Experts of a small language model.
Size: width 448, vocabulary 8192.
Below are experts of layer 17 (counted from 0) of a mixture-of-experts language model. Rows are named router (the router's row for the expert), gate (a neuron's input weights, with its number), up (a neuron's input weights, with its number), down (a neuron's output weights, with its number) and show model dimensions 112-223. Each number is 128 + 32 x the weight over its row's rms, rounded and kept within 0 to 255. Numbers have three digits each.
Before each expert's rows: "mostly gets" lists some tokens that are sent to it at least half of the time; "comes before" lists some tokens at least twice as common just after its tokens as in all text. This comes from a sample of Wikipedia text that the model never trained on. Tokens count by the router's weight.

# expert 37
mostly gets: " Avenue", " Township", " County", " Creek", " Pennsylvania", " Airport"
comes before: ",", ".", "%", "\n", " County", " States"
router:166158068126096165077114115065123078076099147156162134123089148137060118122117074125058140106114116092131115119181091142156136110158098159116094147176140182143096120176183163104161175092121120103134090154120144171129105132155133160075143105147117117153202086121143153117137121199113096126163098176097160129143110116136125097146154154142
gate0:111109176102107109144103114187121122174109109112108172112123161194129134164097111143110083181175124153152096159095109186094113164120140098125112154149170165096111119093133188102076128136190130151182152129087155142128132135159206085126182177034134103124141166177132125110146134106171138130118091139083164227072145124101085166156120090122
up0:155128146126137076127099177090105111122208117104161159160131106086145097170155096128150104164152105096141100147114158155117116144137120111095121110173138100157160136125150172116124124141117054157094095170129177081199098145104128142149117121094180195137096079113089125165122091141121140119142088115098178140127126156169121103072139141131
down0:113096141178163142126132047119098115132129146182148136150089113108106095117143055160160154092113166163138155129110139181146078096123119036153151138151152147205173118173139136161129142131104210100143116125116129130094131127131106123174106146091072107112152196119219175118159105127124139065058087149054149138133110102046150134065109137169
gate1:091187120164124126063146114075083184173151127140123095117160179131093110141143201085137154155160155112130177142110166128104155091114137164151061151144173153089108105111107150175138158143113180139133128179111127129105154126099186082122147091119164077136132156144209146119152154079154044173172073097122105148171113072133104167085126137081
up1:118125063136147116090134116130099101187111108172121115169146139161130143180123150120132145140154106103108127076113177081158154136132119207103087084149141145113139159129074174072162133119168150121078105136116129114183150083129079124150143122130138149110135141172158044120151093111092101162112129124079097088119128137156128091154110174113
down1:159121126122188159121151177138117155149139179133129085135107111107096113126113118082165122099129113088081102121122079109031132151079117121174130099112176131159189117124107105153088114149141086156121185193102106187110081138124143180093124150148168151157146092094127090096158088145093072151142092158158144113144092077071165173177129135128
gate2:183143120159129153141160154053123132143125163106156114145131154163096122124111122160115081122113098129099130118087202104153109105150083133128116078167162115113157184123155162099109068094178146107102149177120074141081147105172144152128143162096094086140098129143114082078111176119161100194118150090109068100126173137146149129127131110126
up2:148167155110057170173196111072081097138125104105156092132144155117092151157120105146143146160117072199118134114107128094088155175156120120126108116159170145109156141163122169122118162178130134059124180094165169115099145123118164112130161115124179096126109108148144082040137111150166126165165129119083111153119149109112104117085122155133
down2:099184106076201171157133089114094164092071154148151109084117132140150138150106195143147112121137099117129106089142187053036120134140179123134149156062116100100189145117194095152134160113107124150135097143164120129056156155122158124138112118156157112206153100125144116159079172136066104159135124189111150115146140132116219137141142144182
gate3:135141105134122116171173154153161084127206085152135146117129095063126075133051105111089137112142116155074069125123095160100184110142126156163134143131162152110157162138151201174162109170116092148068113177089057108107156163170199075098165118163113088113103138118142112116128167154084137144146098162174141079087127129109092181175077131125
up3:149164147093086118204152105104160102082125166126109154162089091077143195138142099139113110133151100130136172099105153161154152084104146116118177094135080168130077153093166107144113095138101120103133130113114170150052162114096124074168113138106133101170157128104140114155110104116102086147102104141157132114125152134116170169137141117159
down3:126158136118134125129133089143144120148163152022148120106133138193095153168146195120190148138113191120121092094135157084112145144120180122079069173086052089103116183113074097119167186154092143142130162120187168117082146154137156194219102111158194093149165149090186131133095123124127144128063094114104168118128101127135108170112154160148
gate4:166171111123113143174139170110089145087138150084047115146144156094107108085102113134166117216090089162095138207115148114127143091080129153149209144115120176135152115128168101089167164145112092099128188128092115150188144127119126152205167150140136157122122086112135066121134102124137145115109109090095103132134156136161140086060132129156
up4:164117143138187096179148150128087170153115084122070158109088155081108128089134139118098121162099098161117129130108109105133099058098166178134255145117158118081107120062166152099108130130119131120128151161146110123186125112181144172191104140110124078120117050169151100137117125081121148130111181133148120171167160115122129182193103142114
down4:096101093160211142166165207155106174120130111132101175206109078161091188138131104167138123150147112149135081140129108150100097144118160119113175122159213137146120126152139135139143099142176098106153102160186081113104117077074135235157119139162180106197126123159099145128098106145136174158146163176096097105122163111169129125071113178148
gate5:142138075103096061159138145089164111128112129149078168173149155147140133122084169134132138089084159127205176121157092105157150154138135128137178158104116169190102149149138159075161096157101140134081155129109157107222082060130105093080093198091098089100139156096143112108123094131109148163240113106152138091159121069104120176143101161180
up5:143153116082144140142115143084172093139115048094128105126177174148093123085146161168102091069132115106163123156106055157065155158154131097183126129132145182133084113122191064158116108129111118134145208080166099137115080122135139124142134135076116106152144140133134118155122105131149068146146148120145161146145089089093122120181134147109
down5:120155161170153113091107168114145103079098081063120133051124140117121129093174159149092106067118128179202107150127131144153167150146184156131102079135126125097143114051098086080111149174188146170145092124172157099132070139136166135177124130134101128115123173119170086093155129104148147096131128140091059100155147064090121121118117142188
gate6:130091145108141080167103103129182132104109164085201124170091109108110103095128149134110156100154085128195131128121087131159100123176132155144082161144135088146143083147082116140185124081087154164167090141138117152118093195192092124153117105138118111185165140160082097107112141123144112129081144112112124132061147135151087120172169165121
up6:137148097155205141075127089149202154135084126077119133156141176081092135113064102110154128099135061128085146156107142084114146115172132138133131103196153150103137080156125126121102177145091142136123162169122133071093142193174154103094120101162143080139109103136136128069130111140141172094110182111123130085116178151095106122113183134151
down6:143096062156076197147149098125124138104080169149167014113118133107137145142142110119069150133131152120121127083116149071217130131084102170185178146113164133129078188115109153115117151131129144158108137174066140106222123134115130154069158141092134113150052128093130070092111147065152150080154111115130125171130106170177082153096081075126
gate7:107127124151090142162166135131098136149102121162171114162137060075121077157161093091123127101076159124174141145105129157077174136140097154156165106159086131130128166175172154109126184082145176083140168135151135151138147068091164155084084145139037157124115072112182148103057170104094088121073130126124132190142125124141164167087160196143
up7:172137153164092159134141117164070121172095128081100126157164093136177058163169108160092137176166151144188105159185156114107146140154103100121143147150148198104171094187129145101116133176127134140105105156138177200141146104174126167127108096177130101108086102197145122135172088166078124102162172096158141131068107117136126124133140089131
down7:139093166174147147159142089161114103159082129147123158123094177138131144093150089103082154107098151111102110130087154141157190167095156148169104086137173107114134149145076120077138090130133101181179166080128156121160100116190092158149130170099157161168117098089072114178123135107098153094152103120110150148090184134102097072213101119151
gate8:155142144160115190177159095071123106134126166163104113134121095131081100159084150169141101177159115149142089146126128153125142238117079153157114134090181127145140098094135174165158140068120099108107137109096105115094172164151138157170163093159107133114123162134117121137123112140102110122109146152131061099159123164179168143151175097123
up8:145115175226107108111085123104127120098138094203147171100177096157099122122116132150158155145112115111127145072126126134108139140120121150150109126097128134102149079170153134110116133184099133084113131146156109103171084127143159183170168104160188162124117159073093122144142090132064116126112126127133092122137199111080138090150064115157
down8:129110106173082089154150120156162088129160101132171110156131125132063073074096120102109138080086129056133172139156113118120081160099171101148178100149113147085143106103118126167140164114133138125139108104122112156099093126157158099128078117095149087134133154101147189098147179123081109100165114165088116124115145136142111135150169070132
gate9:150120141086130161161115098108150140146132158187064137138084161172131117127138131084157137160182172129044158133133132130160127136082136120061161117126163129132095150123049072161152085107135168121092068142147126150129154096135152165104106140121101072129208124139156111098068118097068113098133081084128127106116120144141152157097154168103
up9:127155197105101128097144131162156133126083162118129118098094088156083097169159129099149130109127146102087214133122140160134122113122077107103136157205095133162124164071086159160131149074155151072145107164120168147123152161162143132112132121093160128155119126166145193174156132136107155131149154129141121162101135110086082186132154126096
down9:132051059143099096145128075158068114083133157145129114133153081080127158102124115116101141072163079122120128126113182142153154180123160098121110066074091100073058139142104223128133115153088180112200127086118059111095159125112124080126124128107094103082152143165150147091123125128137107178122116129114081097168146137088132098132098127163
gate10:148142096126087115128151111136107045080116160144118081087135104159165107087113167056137107121145099105128148143133116160150099158105118133105133165109172106147101200126142170176138074074139108135140193102113166139109159116086093126092165144152125146120078136108113126172094138169101112149094174158076185069153179113122116134156061161094
up10:119170110123144090139120113168106160135150141116168109053151135138133048121089109068165114116115180116147153119093119063173122182130140139085121121149107149174147082119126101108154129073117158110073130080101156112067093101122073173163126128135091151089146144169094092103096097110070097107116109141156123125125085140187113149129083128123
down10:154112163108101225143100146108170128115106126099099092178146132129102131146146113158128102128123132132130114101096146101098128152129124099126124113129180146089191178190128141205123169140116113140131161148150138137133110153123093101154148150143134154123154091123167096086107058113129127170145106150117159214177114146121137145158165037117
gate11:135117120117143107161116167122127152112114148140115144147169137147146117164092138117095132062114159049155109084116107138086143109095136096148106170091121153096080095113128093123184206102117105116115151151160128158082146083142221163141129100110097150088162103146167121145150130088176141085092169067173096143102146143187148191122153152137
up11:135127078100127156115086085102096130172163112123126210122125153141104113135159144089096100115115112149118085102066083148134091110135141185164129168110092125154151130161115078166112114155140119110135186180164128180099074145114149186131113116099137147133137089172075072076131146065116143105114125135097146145140188094162125130090090126152
down11:158111152082156142129115134122090157066127158073135095156143121157109138117137129163098138086191099121169103116129153165116100154131084110089156126146174120151155128082176100153156090148147133160196160094131185125066113148105156198129114131147131111192112132124103113180086122118149175053085165104145120059077140154084173154123087109090
gate12:124092142105160173133110077084178113152137096092148146102166109114111118168133103173111132106167147090200123186109151124113136108163122073140126146132102111116138119094138155147160129113106145157097089178164071132122093130158167109134161163087142144170094084073166118087133120131138082096159064110094133177125090150085107116127152187170
up12:074158124159135110108143163089114148104127093163104139154135019088125142174139136127164167070134080061108198123154133091146171095144180043127094140137079100084119131138146126090120094106140116121145137147107176123057159121139126123103118186127135152131105097140157096184129106139155156118118111057124106043134132143134104081109116163149
down12:089158193115145103165091154133096069176139169051068119127104136159097117174115135087083119134159119101129130124103144106119139160126144104121002139123144202133108156137134126102144116160158113146195138148109094110144107150166105099120146120167058175165166150102099117118065143130114165174120093143068129154175161113165174133150116141128

# expert 9
mostly gets: " he", " they", " she", " Philadelphia", " who", " Atlanta"
comes before: "'", " was", ",", " had", " and", " is"
router:168156036157120151100050119076125121113098121163103117075095133109052174141117111122087127102114126082127114154180022126200133158131102126119132162146142165183141081230189160163149156097139100107128138097168123168137154094151131162131124173138078084133204125154155145152120067184109130108168126139121150136135098146114131141119171135119
gate0:134143103168172153164202106081115099055142152144111124140129160068101180083109158124096114099138143157134144124144140101064163186107147136154131139156174108141114097203137140126138152152139053177172125139141127105108129149092140086077101142157130090205115127127169149096129090208144136117153117158101076148104095116057123139103158168126
up0:103093116128159075130134081098138189094138135140121133074157184070071132179113158154147132065111167164160157076077106179119159101135144123101151165112135085174128127140122139143135147124122154132133085130149095127170111131083121097093100163183046098118127143187175106142143163126112091164139106136111106144121089094081130076091145122124
down0:155111128169115158133227146082131117178142118166118142107097166161121119126089078083110109140129127117080147104134198144087137141146122104099122148137121123063159088161113142118122164135130101099104124223129103135054085141110128127135162118130100122079156183136046130134208170120144150104149154133118129120081100169156147144180134145125
gate1:115144117093088103180118084105077178166091129205100114102142167142167089134147103153158146102130114128133169107100126127167207118163197103129118172113176164130160173170108117099118118150128150117157080194110102134093118102104137133118127110162145124187087122150139130035134139156164144128081113141099107085141093101130121114078131144099
up1:102122102196077157193156112125085128129112180147196108132157090154144093157139105145140126135160154094101108150076151133126098105153147149095145122141106161115183156202162133154093166142174125104135129164089147130083101067148106183112068116147118105113111079139131073101123165137124123062167129083150156094161142064111149108162153190123
down1:133095111089122154131146225075141124089163128136137112174098137062115117136182185177091096129170137132097153093195131126142112108131150117115115090057126117093125108083151111126083188134112108095129174122141147138071146107142139126120140117172150131167086136061164118108124139087153155144192104169132122087194135061113099156167143109163
gate2:143165114138131137076152128141131149121151127128136104130113123188179076162116171146105103111158111143119140134101149157123134155138139100103151132110143148154122158101173082132131092175118080118101149123100080167104153098078174107148138120108139083123171126121114148097081167127095089117091149120097127103106125155153134163145145142159
up2:136091103095126156141164098088196142094142142137097108143083123173151137104099071129130079098098072180135083086089115135128097111208144095152200155117147135100094140079161142090118123182105090112145094142069094115130159077102153148114101145116092111139152123150128132133119105159172130136106117154173136127112144091112130170067151119141
down2:154112082129114125151115094096102141114161079110102147075121181173142156133095119148121082111141162136129158162094150162205099029176139149094150122141122115149123093143103159089160128135228116157168087067102138077148111159071096152123125107106138143158126126143131138138118202129138143156114085137134149122150115100154072139164132179151
gate3:168093090186127129112168160147186114137127114080151052151091111145118154099114098114084126156182102127120118117176051108137148120156139140051128105083121189119161102091089154158097151153195125100163130111116093109150126164123120111120140114189168096178117151094071192163196079198085127114163121110102088128151116151060138098117119113104
up3:143069148125141147109127130161100075167160120135103153131079106170138103076155166141083150125044155137151052109151141133072094113111144088111145152159124156154115188112136138125119072158092137106141148156136112117097135154125124155145090147118129114097146186081044135153116100183137103153139107085172174072122152137151085111128020119147
down3:128110101083126095116162113094074099122097106134140141152095130113063104096170121108194144122155125160106164122142155120146133090172124127091148186086067111171059117147123166118134160081129233115109111124146157087081121168145143181096118139098129142154166139097100153167153157162148194124127159076139130200177111170160110145110126137214
gate4:155119114130159139144254113105097131073145100134183148183115113119084071141100153108080137133133144154158127153128100176117130148083139194132116119153172153074161155128074193110095148099160091156095142122176076127169167099043133146150157150156097151158125123115149166148163083129102123087127133105169162152197202086104169048123124064097
up4:122074125158095197160158103120116169138143102140173171129099105148096111116115157175153146078137131126085142098168144156187138136137133200132116093121160102157116126095179071113085079179125060107097135144116135152180119110089129125147175062132165151148102131151113136145068137146147132120169125058156085079159152123150116096164139143102
down4:155183171125140093141144138153219130156134125194100095060159137134150078135146165126163138126087129142101107126087105156115178137205134144184116100175088081129078111130090139144119122132116145112164094118111104098117089107170085118156133163169107151128073130093107095085161102181082138145197170120175089153119101134168120127141184133115
gate5:151076121136132074162109131131133126120118093148131122140063073148095170101148115134107161121100087118123153131141148117119092076135164082088123119138110117150092101131177165143114121159168082108164126110151119157135106130122161119191114155139113106134090160087114134105110075093102104115181125101193157141140098112127155155152187101162
up5:099079115048108155109079066149060107113100150172134151105099108134120094063129137142078147156093172115185132188130117113078115133112145136166195154098087177052108097112173096148105129076083118130119176155119141146118097126177128148111155122055099160176095103171115105105092146129076117166079137098188094088151074137146092233164141142126
down5:141126096117115116125164117130180104116144102114171120134130135095092123157179127149146134153103148089119174094151088118124139089219120089173097122155147131140105069105162092176133127159100219160150133148166124140165197132161095127185071078091166097076161115134145077133138071155206122118136138130149124108139146130142132176043158161106
gate6:128138112123122103151084201194097120123125119114129124101190096177149116126146135140164126154127067103158066108144084136136177148150191120159071171129079142171168115116109145157178116146083138144100146163149156107076148115128166176095147130125083108127108145142090159189164125133111144108121088149145132131065130177132190138151124090103
up6:153102119131154117163103090180098167098111053047108107107131154134189131108106107167145149103123134123168146080109180184088159127144115108133128160145162129087104131154112152148126168180152127100147076142121124111134205081154134113037112177142076089120086140165148076189154138125194178134116103174122167139140123095145138192140150079112
down6:107179111163137106139128166174090124109042088146177090119086111056141112115138143156149093111158169127127167128105137142124193113097162148181156151108148115094109111096134137117193151115164145111185120153085111129125167135123087126117136199188105083102072138109161199130097136099154168159110145124141110163132161110147160100108118102072
gate7:131135132123085153104150138127170130129154127148109125137090116153138106151113110098132153091085182091126189092122160211113146143150139131145102184161062185173120122163157104202161133103168156145109119098130159116133072149070060117169150126141123150081179165106137130109082117091127155133106131107113157149137125067144085148134166113145
up7:132167105161190134123142065117109085162125125152144112122149146172093147141131098150136133101117111100084122107148168152133153146109109097074063203103057112190122113099122090137114198085117122108096103142122123129129110189064145108164144098111104172127140179138113101145100078127173162114146140076134126151137095151092191151152121142119
down7:152149158144160108089091185089169180104142116113154137150195184075176114185150170159105134142124144173118145158161120135114076105134126218171154123147144161092145141085122135153133130124105096145121145111173221127137121082118134109158078101125117163155118120170110066184152104128105145113082110178122102046131150109148191125139102117083
gate8:073163048106170110128133088113164104086136120160120120166149124163162183111152116061108162098157162093118148154161115106138096098133050156124128127134182113092083197187110150094138099085128162102131201156129097117094144116158149129127180170120114162134166124162094096135085127159053118122173140068103108155102093080130110124116124135154
up8:061125139099123126122143115089125083151070156113075168191146140109097155079100081109162106090141155089132129122165137129176162098085077134158105152175173110133099123104135140157096081107181141117124174142139115100096144109175120100206164158142044132116125129141149126090140134076171095196144112116145115158118093109078087149150198082149
down8:156136142145093109100133162089134117170138156157143157102152123115134176136129163171136126144090117167176143197158128167141147182049134127141072141113198092116134115131078158071143138135114104167142073101160124119160122119168112067112111140095146105168009189082123146077077131097102107140128128135137093062091146120120161129135189121157
gate9:093147134142093108160205109087136137192117164134107155125161102157205107156132157108118034061142122126117151140181118132071120077088099122208149175150184134085136114109116062162134153143138181158142130113112120150083109133179221151083160170086100163050144091157117091137193099129128157138123157082119151116162175128131114144141113163091
up9:132158121152144115135185130169201120161073178167186154173149104118170078138103111168095115100132156138143181116101166125182108166111131174177124088148107148126131123096120122152096092096039132136129086136160193225143102138133182104174092120164104145115137155142148166158126100169106133173143195133129161048159113144130118096168111141121
down9:175140124124095117134110166080125124216148104144148160082131080122174080084161118121115139118100184155132094192082101189123144157141116107084127142123111039255118100076089093085125126093108101144193083087106168127112177174152164175069219143147115105113162097121113142110149145143139114137124070079169101129124132117155096131133151132109
gate10:139082135080143088147175111197133104159151158095141117173088100159132061116141111081102135105114131173145145144155089124150075147114077137111149131102134114150215148138140141051150124166171063146147124134079147130060158148115106153132146137107120150116103160131117070104126129075077121074137083134096117139071170120173123105134160120162
up10:133150181153111060103125101128095154132112143159106083166165117133119087107144130128140074157062169171081050180153081157234088200099126145143133144143050080128130122113137177130132187129113133129169136144078121075119116188083097160156123161113095137115151098100133114092141105103082095129079120153207130183095158199178138119154108090090
down10:108153100059142101108114141074141217178138119127178178188126140149136158154127173162131197150110163146105149163139108110112179118151144116114192062075080151139115135066123062123181117087128129158154172143179123132149149064117178222134082114217106131180104110098133177092112150175084152129195116077133105121112171139113138116163109153076
gate11:182199219113133134117139073217068128154136133090177087103116091051115136104089141142155192108139118133120177069133146064137123139108139120136119098145132192147152081105103089208187153091172172119139084127147088082092122125139113170096115108141154192096069103082117147130124130175092130120119122134112120146109168125099092110181200115106
up11:122168108098112094199156114121097046152099142144096114112106081093134105122096187108116098148159148148117109097118112075151087129075073129130118163065139133066113139162098166152133101141157139138158117074124123206118161133125134149139133165135131148160115122099115071121124126202135115142134183089153126110120109081164079198093137162089
down11:147089152146127130144163118100122089138140102137175106104122105089173110094139112143120061127106117131058138115129182108097112171194149161150134145093178121148186138098101118068125063147152159107093101071122116144198124183160159154098110123179042100207174135084042182109161129179129178147142120081088152183107089118109119151097161068064
gate12:190078084117146141166133138111166164140113094156088114031114121138123199156104153091157070195129149128103138120135143137126153137157155112108120194129131159139123116020119137109225088112144124175168129111164081149124181096113200072116033149146166098133128126111158121086103174164126136147163100121145118138096043178106116089136096108159
up12:131106133110098112086153167117095120149179147173115089124083115127152148139091103088087172127109114169156144110180079129114119136064131107093109125115134133118151128181098149101144107169173064139185123147179047141141144099170105085146084118138190110162090155138172135140094147140071170066082110100191105136090137121079148144159153143151
down12:126143117131116123136105059087100154102138149145112115124104118156068105094177112123130134197091104094113113118196152136165113087090090132056076170132099100092190193155109124116137134111149157143172109161067123125086127107137121130151109166103121112114127146154143144138080180182137125119153129097092146104146150107095106145151128126125

# expert 22
mostly gets: " story", " idea", " evidence", " ability", " problems", " Science"
comes before: " of", "\"", ",", ".", " for", " and"
router:146128029095112161085115098118137105097167098197183130123130141102119142153109074109012144164143079077087132160203087143162145188126119162158093149140139154134124137191155156081113164130113095114131129095126139166117137126158118119090164098123075107115155139169177180138118096188150174098201105142118137125110124152158130118092126160138
gate0:133085144108115152127219084156138111124103097129116173149112086102131141102136097140162166099151156135072123208145156114121161130118166114083178139084155165148133074106100154130066096145134129112090130086151152130111123160063148144094130091154102111098222141114159140146127112106102164075118067187105069165101113128139134196126187194122
up0:089134089114087124109124145160124154114128141155063157118185116112097125083074124106160067105130126168154143208127129126137114143128142137182087143152118121213166102099094127099159201110182096082131088120123141068122132144102086103154119142112089154108144157149158152143134090098113131115071105171121132172112118110107069158099092123137
down0:155181072184172203158140176144137075108143190134101103206090227083072156184167166155145167130103177135122106122077066124151153150159138070135133150160082141087096129131141138109114160144171121087079114142127090120138109175125173112160160126129092133115083142128109157081194190098111163116086118101119068088138141119128119123148146120172
gate1:129083156126182119123156152146151121060132150096078081154119156098182113120160099081107138106149074115063127157090100129122110144095126166140099145077108083147149162156125121121128117135082136087162152158129110163193125151189103100100088207176125151108154116082126166165187131130111112074157093140125107087202057167115114081128122112152
up1:041079118117191085118136178071084116120144160112118109130160151136159153158142117162125117121173118110131162122042152136196174118131145110141100144118116085047118193121140096118029124151063147162133099103129141157127108097089165098110157125153126126104036174119119142143129117105128118181147132186126029124114100109111096101151179132169
down1:091075138152070114093135097091129106083175150131131134129105154080137169117078138106159126087144149181090110184140095199078143132142155106130146144113166122140108096121122100144101133080102143144155145106127078158138148129123151170076140096142158107113123099145146145082125088125148175137124142154166107111171119082190168095100124128109
gate2:214140137108106100122123147129102147116152110090097104131150084080193114148073074102125107105167114108104145129101209119108183126099210100155143129134158068122131127122108117181118156106148169125121086119135088118123121119142077130144139115149166184140082057071054145116070168090181116114170125113087114135133120107184119157176116137111
up2:158203187148152200160097146049091134131161099192100146104061113184212133190128174184117136136098093151144135126127159098125164142138152098145091130082109142075110111113132184089063159121149072176186168179121117096110146113105113121134166140171141093144059157106047097140143170086149035162134107116111125187103094146121134110134051100130
down2:129131191132173148112109082150113101112120163120127149165097129155122106102139138100140101107099125093160093148078086153192156112135115186098095121129078103121211151130109164114091071123149072138065147113131087085174138196149063109176130116086102129092132122133138106085125118115178186147078136129126172138143108066156117161142099088095
gate3:127134172065111151123155141085149079089133159121133163119098145112172119117142114197109127136188119134100190129118192131127123136154076118144121112118139111109140104148156091084034154143157168120139089125152151150139098153113120108098101140107111138125135130181093074121198096119129110128171156112060108133092140084129070134107155141129
up3:140157140111149161080193153095117121159125130054097136093140162159140108143208144120090163164164106107135153158160117136139126155098129108114168097066129159103126093132100048113187211081066205133062127132157132112099141181115131123123156147150148092160150117174119117121143113136115152154126194140077174149130109108127170137153117106143
down3:095117165171182130055133191124154177122131106137129143138177080146124088131117122192100116116136124183116068074108107090179149090135131166151161099201112144173122137154086119115163073142103143081031081169160176098061117108122155124188127173164126183088091182133117114151164114087122103192155095194121145142135129095152157081146083079092
gate4:160137137161044143146166137118088075082118150151079166140156115119178143123114084170115116157118164123099147120145152134095128106104098073135191088156078120106126091140094121128146130087100116152039102092119159098208156077167154136090135116164041126134106108136175104127113161179116127076129101186125152104128103126118192114145130083145
up4:069138111161110101121119117193145183126133118171091131159146085133091070063107107156107150113184130139068093118052160116105089115089089159124170177077098174057112156153146114156091094146151124139071161136082173161121119141134174081071113087123040166124203127092150080119128093171122134101143163130152130150059117157113146106135128070089
down4:060128107083124119163144130133174183127142149159118153127090118063063117116167171100141094172151142090065148172079100135142200118153107173116143161136144120084169165119139118155061132183135149146161191122115141124084131175174152151080156147099122146151130152114131093108155084175177155101149118139168108114118092159187183108091132199150
gate5:158172157153175065145148119123139166127138118084101112122095112171158130197152087052135172116117107118179151061077109099126097177150100145142143153097118093089151157113129149125084132117146125123208151134189101197085151107111159093123068127169082139074127093121128088133102081177100133144106174129140158150140131129139117139123068128164
up5:173116130137128148132127160130129138152136108106130149134153179135162157168175113182115163151194159106145094089154130077126119137128081151159171160178082137144127174123155119056155105030128141163176135041128156068182113149128137125103143136171121119093102110080152177193086131140159115104111179067167153105136165099133128166157099140139
down5:122161122093196144120146109130153082093118149095121108134183102039108194145157139113114099073154133063196138182164096124126118129140117132114162119095130080109122190143148104135047170086101166166086094123134078120136172104136108106136124111139152143077166057103134115088118106191096123124113076157151082140166131146114141074155161102117
gate6:153115065152049110094154121126126101101103105119092147155112107158154139149111170108104165124165129097101126234095118142147098114144129123110132145094113096104134106082164105207175177131095151089194160140113061134167156155116147154133122139174123154137012095095190137111086151110111142132127164117090107126084184115129185172150108108190
up6:151080130159126140071162050146146080180127151132127143105108117120132182121119107167130145090097135105147152144153119148126116093124169152117107129141188186164113141068095103178119112167077137127178192084086148160165130120106118147137158146146089171151105101106105086075140133169105101135165117119104100159168100040142156128123158109131
down6:131122160076157199095105128115128092117155132139077185145117101135131101140114125109084112142144133150184180134103123105159148132171098145086062133141152117159121100122101086134099168151142130191170085107129080102161123144106121110106149127094137145127154133140109191084173145087112129099137120128172107185123122116107128162121106093143
gate7:189103163140127105160097155190139130142128131098097136146121120087161126115145171133162168112139114158095183093119122108151082122193112145148080103143170132093135081117156146163124122158126085168117109122143161172127108191172137181058131182165125219151053133186109170141126149129111152113100108139127118108068110118139175113136186112155
up7:179086114120137145117124110122105151162116082079069104149122170136181090186093138120197150142086113150082142080150169113139137120120124107103081139113124086154100123104116079156056148157062145159132153115167176147115107166131088192109118157155148140095098150088161122127146130106124076111118155178131125131117099082191148126131077152147
down7:145128132161128096108116111140106156143135108150050127139095196118221135191115122086158161107136122165085086106165114116142131074103142134148094140142141139149162029129101152139097133138150150120170144077073136150069054129138134213138159122126147144115100075157137154113100096166132128133105142143082148119153098080136153153164180214137
gate8:165182053164119099139162086139201117096100087156149188130131159090132163098090124127150147185137142126181190170087098087147096116137182112136117147146103189125115114123070179096106113180144108135124161092145120160047148135087102185187114118134149152071145138112127159110103104151129152120195110144107116085106175160162185116152089129136
up8:167115168184087131171114113169175144107088063096114096127111137123132136119117105096107127084208112142093143082169132073125169071104126176127157120172111140138133127198121154092152133139155107048088161043108081109161132157204116145145138132141138115120121156159128119059114152120028120104157113147126145141154161112164124177143148132120
down8:146174139132129091096173147087155160144175074109098091142202118125078156100133179133102128114123134135071183167147141150120155120090200097110148103098158144112154150136051144132128183077141124127110125115118127125124116125185147131098159092116100158150155157170144157089118178131170137104095173069107170063114119149144130119146132099121
gate9:090112166127143179068157151095113141134176076105175182086136173122125060103145117168065149111120116144099080144132124135164080165126123134117191058101150162163130138122122090135152151115126103147139077063119132095149193082195155166101116106129070105108141119142153116173182114079095140189100131118081116157107094126133088170091165141141
up9:200116139068113172151129085078116114078165144149112124123137063161105090179079143117094129145141128143128144149122165124162074166125138157111101095202157091160142142118143106131105135073150176116175113118085146136115169157154158136106114181121166150088170138104134141137153126119134129113076095124215111094105144154146108132090141071095
down9:121093156123176074153083169107101097097095152114121164136157103122129154118080057080144129105136104084189128144129131133069091249139136107140151126132108158134149125157152137132128103158127165152150077134185127144111199075111203137129197162144164132169113119139160123117102135159137122104132101130227126156122126104147061134080122114090
gate10:061155167115115113142143151110156178122145093147141156119134149158121140155170105149142124095094179118165160120165176155220201160161108068083141112160202141084136142128160116089111077209127108143098127138086154167165114189128087149142136089128184139089106137175101162113149113179132099104156168082115143142130126125110099148096108130163
up10:171113173098152088117168130112091122179075163102130122111137113102141120133130144130151100127096136107089072149122152146094123154125137088142163121143178108151164086105176136111142138092171189074083121149103076100158167108103106128119133057111183073174112116145155148147149080107123046114123188135161119127082120107108070095142142161107
down10:168148105059086107154196164114139079112104111137122089107153169085107134169133130110153141122174110139106120153135142061110128076131222114142187095114189126125104117135124137134111142145116179103124140098154118089122131112143080133133148134102152163134114144110132130139109170156180101178135148208122049224120119141173098105108072149145
gate11:086177075154157138121136150060104127135113123126129072092062146120124135144194118098115104154097167087105114139137120087182139096159117100137116087137092128167158124128125179144176129119099125143152209081153090111113143120147096145082148063134126183146103155149116102143094124145177095138077150125107095112126108141083122138091102147198
up11:102159046159150127117136149165130180147041109093145139126163092128128106157165145073109104138131122144174154114124076123155129098111133088174152145111193151067139134065168163150123147120098116128143142121110100109099089096116140171116115131125146119116134107150113133151040133095075088089129085162167069075137097112139158131157169107150
down11:176187085155104137127071114179141135108140166135090123147054143082155120125166128128104084127138127146126149123150124105109086094150157118127142175155144117153123107111167141131083207078091150140157120139060099121101225127077169110088158108077115057089173106146167166097117104136090152137085096171179138120115086130104096104102095135127
gate12:134148151108164144162167161175089167172203118138187205093108164105107063174105134131139184168208121153124093168152081087122097149115100133093092136104126143116175103164165158102163193139125158154140167112121138127070139129117151155054144146142099115123132110101187160168137151147135108158145093126089129119086121097114139073133157101080
up12:120113104170227119138165100164118108112112177133148112143166158090124095148125109145094095126145100165128082130167131092120145119121144144125110069124053119098087096115126155163128168093111082122163109166123168094151142185164186098108139146147116081141205074121190154153097141032192105153184165197132140105133122129138130080106136078113
down12:088154164101124121139138153136162147168134130145172128214171109119145121159114144159068120106133148098071147178182138176125127084111116105111166096072072123127151183110183135099098123172108180132113158124153126190172106134085124151112091146094149104145152045136084142083130119140190126116132127123086090178138159124118044096124077119077